Experts of a small language model.
Experts: 128 experts in each of 11 layers, 64 xIELU neurons an expert, a softmax router.
Below are experts of layer 4 (counted from 0) of a mixture-of-experts language model. Rows are named router (the router's row for the expert) and show model dimensions 0-127. Each number is 128 + 24 x the weight over its row's rms, rounded and kept within 0 to 255. Numbers have three digits each.
After each expert's rows: "comes after" lists some tokens at least twice as common just before its tokens as in all text; "comes before" lists some tokens at least twice as common just after its tokens as in all text. This comes from a sample of Wikipedia text that the model never trained on. Tokens count by the router's weight.

# expert 83
router:127111116122113148131141118164176098084164131135127127164147155139152110133096106118096117116170139089091174148105109099151115163149162116109167111201165133181126157127112146168144118122142160121122107136145102171131141157084143128158146142145124123118096100113112130164142120134113169161105137147118128140114086147162135145142110134170140172122126147122129147096153116130147142131090
comes after: "0", "1", "2", "5", "8", "4"
comes before: " |", "0", ",", ".", " km", ")"

# expert 127
router:151123111121090150125137103143160131123140124129143136133079161116101104156091137080110121147138158125132152115113126100152088129143130112145148096140125147129122143133113144150143101111165148124091116149175140161174159142109128168143129176105094080104136150131143182186125109180132130109091115140167167153096104153129132130097105141133180145112129153109125130095163131117127156116159
comes after: " as", " in", " to", " was", " As", " is"
comes before: " as", " in", " by", " to", " on", " for"

# expert 92
router:128107117115138139151103116148149101121128159170134185152110181143142114168134117113101127127164180092130145143105122086147107129134168088110147140160124162130112141146110120155153090077114127093112102142163156127163172140114128161138150132140137127114172130131099154132162107157136152160086137144141065166138113134164167119101131160142144139142096134092129132115144141126155120132134
comes after: " —", " the", "0", " of", " in", "3"
comes before: " ", " —", " of", "ted", "′", "ion"

# expert 126
router:140132126138124118178087115141156185147113178141151151174123141144128131130107117144154082145143153131120103136120123144112100151130124096114117131135125144133138136098140144159137133103159183114112091126173171143169172115108148157137132126142091064105108129102104142136124117130123135119084127160157142166115118139149130123128123149096170146118127152105109173106144126071080155165143
comes after: "\n", "-", " S", "S", " C", "|"
comes before: "=", "==", "===", "See", ":", "|"

# expert 75
router:106134123126129158131141108166144118113139137150130156141103129127129109165128113104160110136155138112133149133116115124120120127147156100129144124127165133126164132101112140164179140104164148130108099127169142148192169194091122162166116149181115137083129124141126122149120126165090121137056118175138163159113129171132158132133146160140169151094134114104141128116154120116135140173118
comes after: " was", " were", " is", " be", " been", " are"
comes before: " by", " in", " to", " on", " as", " for"

# expert 66
router:172138122110121129165111100164158141097161118166115151123123141130147129129113091148101110107144142107099174129122141089125114148140160060117133089176113148111147139083128149168138103140149176112121104160164124175137139130103147149156161151133107146116125146106108153135149136142145152154116133143143109129129097153164171175132118187180133154109139138117131168108143133110120137126145
comes after: ")", " |", ".", ";", " =", "ase"
comes before: "-", "|", "\n", " place", "The", "|---|---|"

# expert 21
router:133122120113150140129128116129135138076153182153141124144096155116146114146122139106148131122168144103094125128094137120170115146177122113095144090143119152138145141092136196146176102110130155126112112156178143126157164130125123161170118159156137105077138122122162148120183114138103131135094117151175143113122124151142170172127133107153181128113139118115122156130139094108102142121124
comes after: " to", " based", "s", "ed", " due", "ing"
comes before: " the", " a", " his", " her", " that", " him"

# expert 44
router:152119136112110161154098138146154170127133131166133161166107138179114124136119177108138118124122158115119144101123113110139135156103134109132112120131119189136122133098115126129178120087153173103126118129126101159174122162106163144139136150135132088096110125123096148151139127164125146157095154165150121120121087149203118144148121161135135129116114174081162138111146127090094151143125
comes after: "\n", "|", " (", " L", "-", " non"
comes before: "==", "===", "The", "=", "In", "A"

# expert 57
router:155106092143092113121133124127159102127127174169140136136098161166123087164089135120111097152142157132092142128077133128126094158068129118119136108162103120128145151100123118148115104122128146099105099116144109167139172167105141144156137149143136119108115119100096147131135135148097130165087152135139117192126161119105123173121135174107137133121088150096164131106138116116140147174132
comes after: " ", " at", " St", " head", " re", " f"
comes before: "\n", " ", " States", "ance", "ent", " —"

# expert 89
router:155135110102115115145116116162150116111147155127152142157114134141136133168086122140146126110137181106113140134099129112150089120123141115101137093141121188130126156083139157140181116100127157127120138125118105179144158204056141132144098138115129095131104124136156147190146092135094142139118137138162146136125131153118154138119145164137139140093088128108122134100147082134096130129130
comes after: " |", " in", " of", ":", " mi", " ft"
comes before: "1", "2", "3", " the", "4", "6"

# expert 82
router:143144130091109145117108132165163150109142142171163195103129136146136085142096120067122132131181156108124161167099122107165145143090116122117125117136100159153133157100119145126120124120123143092102153130158122127144162132101155179128133128162098106119129123107157166143129126131124166180134142135135124121097121162141157140078148159116115173095096120107141124115106099104123140117098
comes after: "'", " of", ".", "°", " after", " during"
comes before: " ", " the", " first", " death", " father", " his"

# expert 88
router:133115093110116137122108120139130107074112140136144184157126149125155123142120112124137121140125153095133130139156108130137104141123157101122120058143116110127136148097159146147154142113124129106102120148163145163181140145127153186157105181159138148098114103137107120164147113115089133142079115137131141170112123163185154137149143143100139155116104134099150160089139083127078135129111
comes after: "\n", "3", "==", "4", "6", " Votes"
comes before: " ", " \"", " Year", " No", " Title", " Date"

# expert 90
router:161115112100138139127127130119116138072153185118171142148105141142167118143087085127116115114175120132120173164125102105111121173154155104114128088156112184131160160107071126162152131109128139123127116196135142164148146146095167144172148148143126096114120117121113140149112112142102147162102155098153109119130109124126160165139127153134150105125136113103135142098143131127128118112137
comes after: " of", " to", " and", ")", " all", " there"
comes before: "-", "|", "ed", "e", "ing", "es"

# expert 96
router:113122100122100153141127085165152128077145135133147150149117148159147094151117147146147102121159136133128157163147136103135096172095121097135143102149150145157143123105137163171138110145138148074139127133151164160124129131067152150169145179122088104125127132118122166125128108107129159127131149168128090122118103155145166134142144170146145122086087139105120162103143098124124151131087
comes after: "\n", "th", " during", " won", " Nominated", " District"
comes before: " ", " •", " Died", " Occupation", " Website", " B"

# expert 51
router:136132138110104150167088119179163112101153164177167151157141135118131117149115138150143142115132160107092137099102131081143092142104139129102152097148106151161131153089135156122126104122127166126102119166159128165191152176116190141163134153118140118124144077160132146173107114136130114169109151158135114147144121144125146137121116151120165141129115130119138145107144109140146117167111
comes after: " |", " (", " /", " on", " for", " over"
comes before: "|", " ft", "0", "5", "6", "3"

# expert 36
router:142107113123145133108095102146123142134134112167168136141124153127138134145082144140145145131147149135126143160083127117178086113137121089134124115142164153162146143129113149143128126143142155089103070143153131120112151149146147140138182144139124134088154106107100193127170102142091142147126131121172146178126109136193121124096124131152148117114118155099171123131168083112105144149127
comes after: " pro", "2", " Pro", "0", " So", " Al"
comes before: "1", "0", "2", "y", "in", "so"

# expert 85
router:163126103114111166136104105155137160139115129157133149136094160103146118144125149122118123127129140137106141141082126089127125135102139120147163120167130167121120154075132144146155115113153178104130098118152140152124098149104166137159158167137075083122116096140140149125179100167062137149132138141131123141102102149152145172120162152142120128089100149094183123118132113144090119134126
comes after: " in", ":", ",", " the", " to", "|"
comes before: "1", "2", "3", "4", "†", "eastern"

# expert 67
router:126103128116079158142131112154188106100164120150113141137135184157156114111082118143089124111145133096112167117113113123162109118130143085137136114158147137137147133138151157144188108073142152123113139181191109158138145154097186146141124152173126092129129126118134129137130091139120137124119153138126117111123132165169168157123111128165133143111138129089132120110136125103127142108136
comes after: ".", ",", " that", " where", " —", ")."
comes before: "\n", " was", " is", " has", " The", " would"

# expert 31
router:136116112117121151161095113146149110120159146160148158156079169109165126139101127108121102128133150148137125132069118082157105160149136105135155124175146139153115150122109150150123119091111168099137088128134112145134121127098156156116152142148088115128150119091119136131130082147106166167113123159133109161128110129133169157127093144169159141130157152102144116090117091106066100128130
comes after: " the", " his", " of", " World", " that", " same"
comes before: ",", "s", ".", " of", " and", " in"

# expert 42
router:106136126111134138163084100123114123125141139125138155137122133093122119124119117133104126108132162108134144116091119091133105171129123088133154119147146150100172136091154144129173097139130133109126101112145158145183125169088161146166142159131110116108093114123119168162148110175109113131069113128151110159069135146152128186154117155140125145117129156086147161096153154104114152155118
comes after: " a", " as", " was", "-", " is", " |"
comes before: " of", ":", " for", " by", " to", " member"

# expert 22
router:134125113122092163147084110153146148105143128140126137131082139113128100163111146104124114100141131078125150139116118096131090149093152142129140102156140200143141141083076136155146125115133165101128124156154134180144186133089160157121147145138108111098122113125133150147120107179101133131104139182153109160103102165149120147129106140117148153112141165111156116124131113146114159108103
comes after: " ", "–", " (", "/", "(", " +"
comes before: "0", "9", "8", "7", "5", "6"

# expert 30
router:150115122135109132147112109140164143125153128141118133151116158117158137134102137093081131134166152085115176146124115116135113150107136112130161093188137133112149132118150146141165063098121164120117117168127121149129119127076166149166131196142138107098143143114096174163132107128131147149109138155137114123085146166144166178122134141127134132122155140098129139105172140126131153126084
comes after: " |", ",", ";", "),", " and", ")"
comes before: "1", " |", "2", "3", " that", " The"

# expert 72
router:125142105120080155164122103173178093101135156138140117140115144144126132150110152118132114144145166083124138154134146123132124131133137089121177100130137142130140155131100138139156116129135168156131130132138120139186169146095127147153116163152131090123104125143093093137109119178108129148080112124152124136083130159169144139130103192139147113110111133074147173079153128139126115154114
comes after: " was", " is", " |", " be", " were", " are"
comes before: " to", " by", " |", "ed", " in", "d"

# expert 54
router:145114112119101151133102140136145171124175162136156137158105134118164141129131143141099122115144118113077175136114129104144119172063101100109141117140107105164144138125135186185182117121162138085116127156177107147147126111098123150145097149139104132092126087101121162129151115129107147152095125115155128161119141129147155155142145166129114133138112129116135156091134094132088144136105
comes after: "s", " such", " Location", " Born", " well", "es"
comes before: "\n", " ", " the", " been", " List", " A"

# expert 19
router:149109125125127149123105113143137152123137144166150159159117131125134107149096143126095124114141136123127119112127108123161138144079135109128146120152130171170143139089133125168159085072169154115125102155152105165145151107100187114151159144137136112087132123109089134128150108124083165143114118151155101117094097142174132160107124151118133141117139176087157135104117117128056144154137
comes after: "\n", " U", " J", " M", " R", " S"
comes before: "S", "The", "==", "\n", "A", "==="

# expert 25
router:159126111093103127155123120146182137091131150179148134146133160138160126150108158125120126111143122092112148154138130113159158128125160140103167088164136157127138164084128157144141098119134145125125129155134158167127146127046134135126149174178125117095128109152116136151168116173090125151113145137133115120104115124121129154111142141136131163104114128085115165109166100101091132135091
comes after: " |", ":", " on", "|", ".", " June"
comes before: "1", "2", "3", "4", "5", "6"

# expert 1
router:150131096126084168148111112127127137097162141133130136138084138114138108159102119140097138154120190096139131122105117075128124142126104112151164135126156143142115151126093164130154133130148167137123093149138139131157156157101134187125118138098134084125133117097134181146113086157117141118122099148140071142128088140151145142118113119164152152119133164083161136110138098093110150114079
comes after: "0", "1", " in", "9", "2", "–"
comes before: ",", ".", "9", "–", ")", " to"

# expert 49
router:162128099123121163166069123136138176095144134145108135176142149145145126141091150103118104096133122129111150140115094087143097145124139110125162137129178096121125152123082124118096132127149153090090098164129142140141141141082131134122179165157104098119133101128146122094167098139113143130110098174118089134130143124123127146103142172127140113107135152081129114111166117085123153113096
comes after: " the", " The", "The", " Le", " New", " Con"
comes before: " was", "'", " of", "s", " is", " has"

# expert 48
router:131144101122149143135127147125119132131103123186121152167064155151135121177097143094138148132125176113129091159079101107117126107133133104114145092148155154134125140150086149148169127108140157109107078135177128108171164145115128154114131156133141136099114117088127155143113091148111162140133128155158071142122118140120152119137121134144183145153134138070139138107160135118135141131119
comes after: " in", " con", " In", "9", " ex", "0"
comes before: "ed", ",", "7", "ation", ":", "8"

# expert 47
router:114134119136087144146117098110129148124126123115136146147122124165136097143104108150155128098151169106103130136108100110157092136138153122118163104119143103121159134107101115157149112135124144092113103130177150112129160125093152158132185156126109122121117150157125134124116057129113117154101090148125103186119162173109106128129076139146124160102122151083145146098169126082126167154102
comes after: " a", " the", " A", " an", " The", "A"
comes before: " of", "ed", "9", "ing", " to", " for"

# expert 12
router:126134103090098173166118080145162133138112110128133176145098129167152125159123136088141124141193136099106134120133118120120137120084119135105136103137171121164153145098095168140146144105155157117098104135149156177159124174110159133099117124144133094099130131146139168154144127158087139131105142140156112103094115154159120118076105120124158156109120138107143110122151093125124140167125
comes after: " A", " N", "2", " Na", " O", " Mi"
comes before: "1", "2", "do", "ten", "age", "k"

# expert 78
router:173118102074112137132103111149192100135128139140139146161104155113132107135096145125088096119160173126121177144119127097140135174090139125100129128184121135128138133134125150145127089090135149092117123185118115158129152124085155146132136134160124136119121109130114172121146110158125147132107108158156130114104133158122163125108120177135161155079122111131117127109114122122103189100134
comes after: "'", ")", "s", " of", "\"", "6"
comes before: " ", " the", " A", " N", " —", " S"

# expert 113
router:128146126109120129140116106172129121133150136148125128157135125136166116113106106117107110099163126100128197136120136109103100188130149110115182109121128132120178142132081121124143113131161142112122130174154130134129139164096179135176156147134146116108060111078114155147164127113129133174114129135128097154089133169124174143156156154115135125095145116094146157104133122105119132133114
comes after: " =", " a", ")", " |", " is", " type"
comes before: "-", "\n", "|", "ly", "ity", " name"

# expert 97
router:153105110099113194161091115123142146095128158174150126156140137118149104155122127097124143089136144116102143140107117091131114147108125121133151088159179173160141140087127119179163129119133138072115078154161107181116121144121148144143130135151136136108097087128103151145188091161096161144112108141154128134086108142132132146106133134119136132099116121103132140116126130137111127106107
comes after: " ", "1", "2", "9", "3", " ("
comes before: "9", "0", "8", "1", "7", "6"

# expert 105
router:165115100098120168172094102156128099129143136156159105150122149126127133114114120071114113109154154102097173141114084103131116173086142091126153094132138131125135123151104165155151082120122156131115085132122104127147131153076147150172142146142115107102115140116123117132125111133115166160076103125140122117098096180139168159175162167129125142109114121104141123127144141116122108118123
comes after: " |", ",", "\"", ";", " –", "al"
comes before: " |", "s", ":", " of", ";", "ing"

# expert 16
router:122137113118123118141112129125157121132156168155114140146116153101174139124101099090133110078145142113061139182131121122138091137144173086097138120137149141132169154106097136138121142125152146126100099126134155144147184121151132121143136162159124148118088100095123126141137129141109121179094079160143100137114067139145174149125114126136130118131071120116140148129170111123117123132086
comes after: " ", "s", "9", "6", "8", "y"
comes before: " |", "s", "–", "ation", "ing", "ic"

# expert 24
router:108125118100104161158141095159139111088118141172109153136096146144151110164117101108130090100133164093097137143120118085115093164071145119120137108144150175131143156103116141153158116103148159104118132162119111162137158135131153140146128157140103116120084078130108165149140105126073156154121134146142113109077111155125127168143112126156105151117125167112158114128156125125098157150119
comes after: "1", " ", "2", " (", "–", "8"
comes before: "9", "8", "7", "0", "6", " century"

# expert 80
router:162142111116111153154124103155134144111141135184128175138101143144118114147111139137130128120117144132123166138104126117151099150159143127113153124138121174131152142088117140157160090099126150106099099151175127157168147122122160145186129151151142070075104140103088132135126087147117174157113139168146113129125111159157142131110122133123161133147144177097167147105145121093095125140103
comes after: "\n", "==", ".", " |", " ==", "==="
comes before: "==", "|", "\n", "The", "-", "==="

# expert 0
router:136136080117117190150132112103129182154142178181139150134116150125136073149109116121138114148149150116118146135071107089139116141116128145113141092141114138151123143127132191113162146100135137078126089156131108109132155141091160171114151168117070108129151114152128149152115133163112149120102121130159097154144106136156137127143147154098131159112123134117145123118161123104144140121095
comes after: "–", "9", "-", " In", " De", " in"
comes before: "3", "4", "2", "5", "ed", ":"

# expert 108
router:137120084112091152148087125133189141118151142148139141140113164098150116146122100143123118116188147107131181117127106113150144169111144123134146094155118135129136144119117156138166089105134165139096103180160143124129127167081161128155137162162139091132083142155116173145132098127104174134115164130132108139118111156139156153150147152133176149109116154117151137110155143121114143118107
comes after: "0", " |", "5", "4", "3", "6"
comes before: "\n", "-", "aged", " was", "W", " +"

# expert 125
router:124129125141133140111119104129146160128143152158123134116124162141119114118077119123103086109128154096083120151082079112149117139083189143105121111119155163128149145122138166163133136107135151113102090106128127131156139133129151150115153146176141127115096134152104148158153112113059104141120104155190130130103122128162112124127142144147127141166093129091168151117126118103148165153084
comes after: "1", "li", " re", "di", " Li", " Re"
comes before: "7", "9", "8", "ation", "6", "5"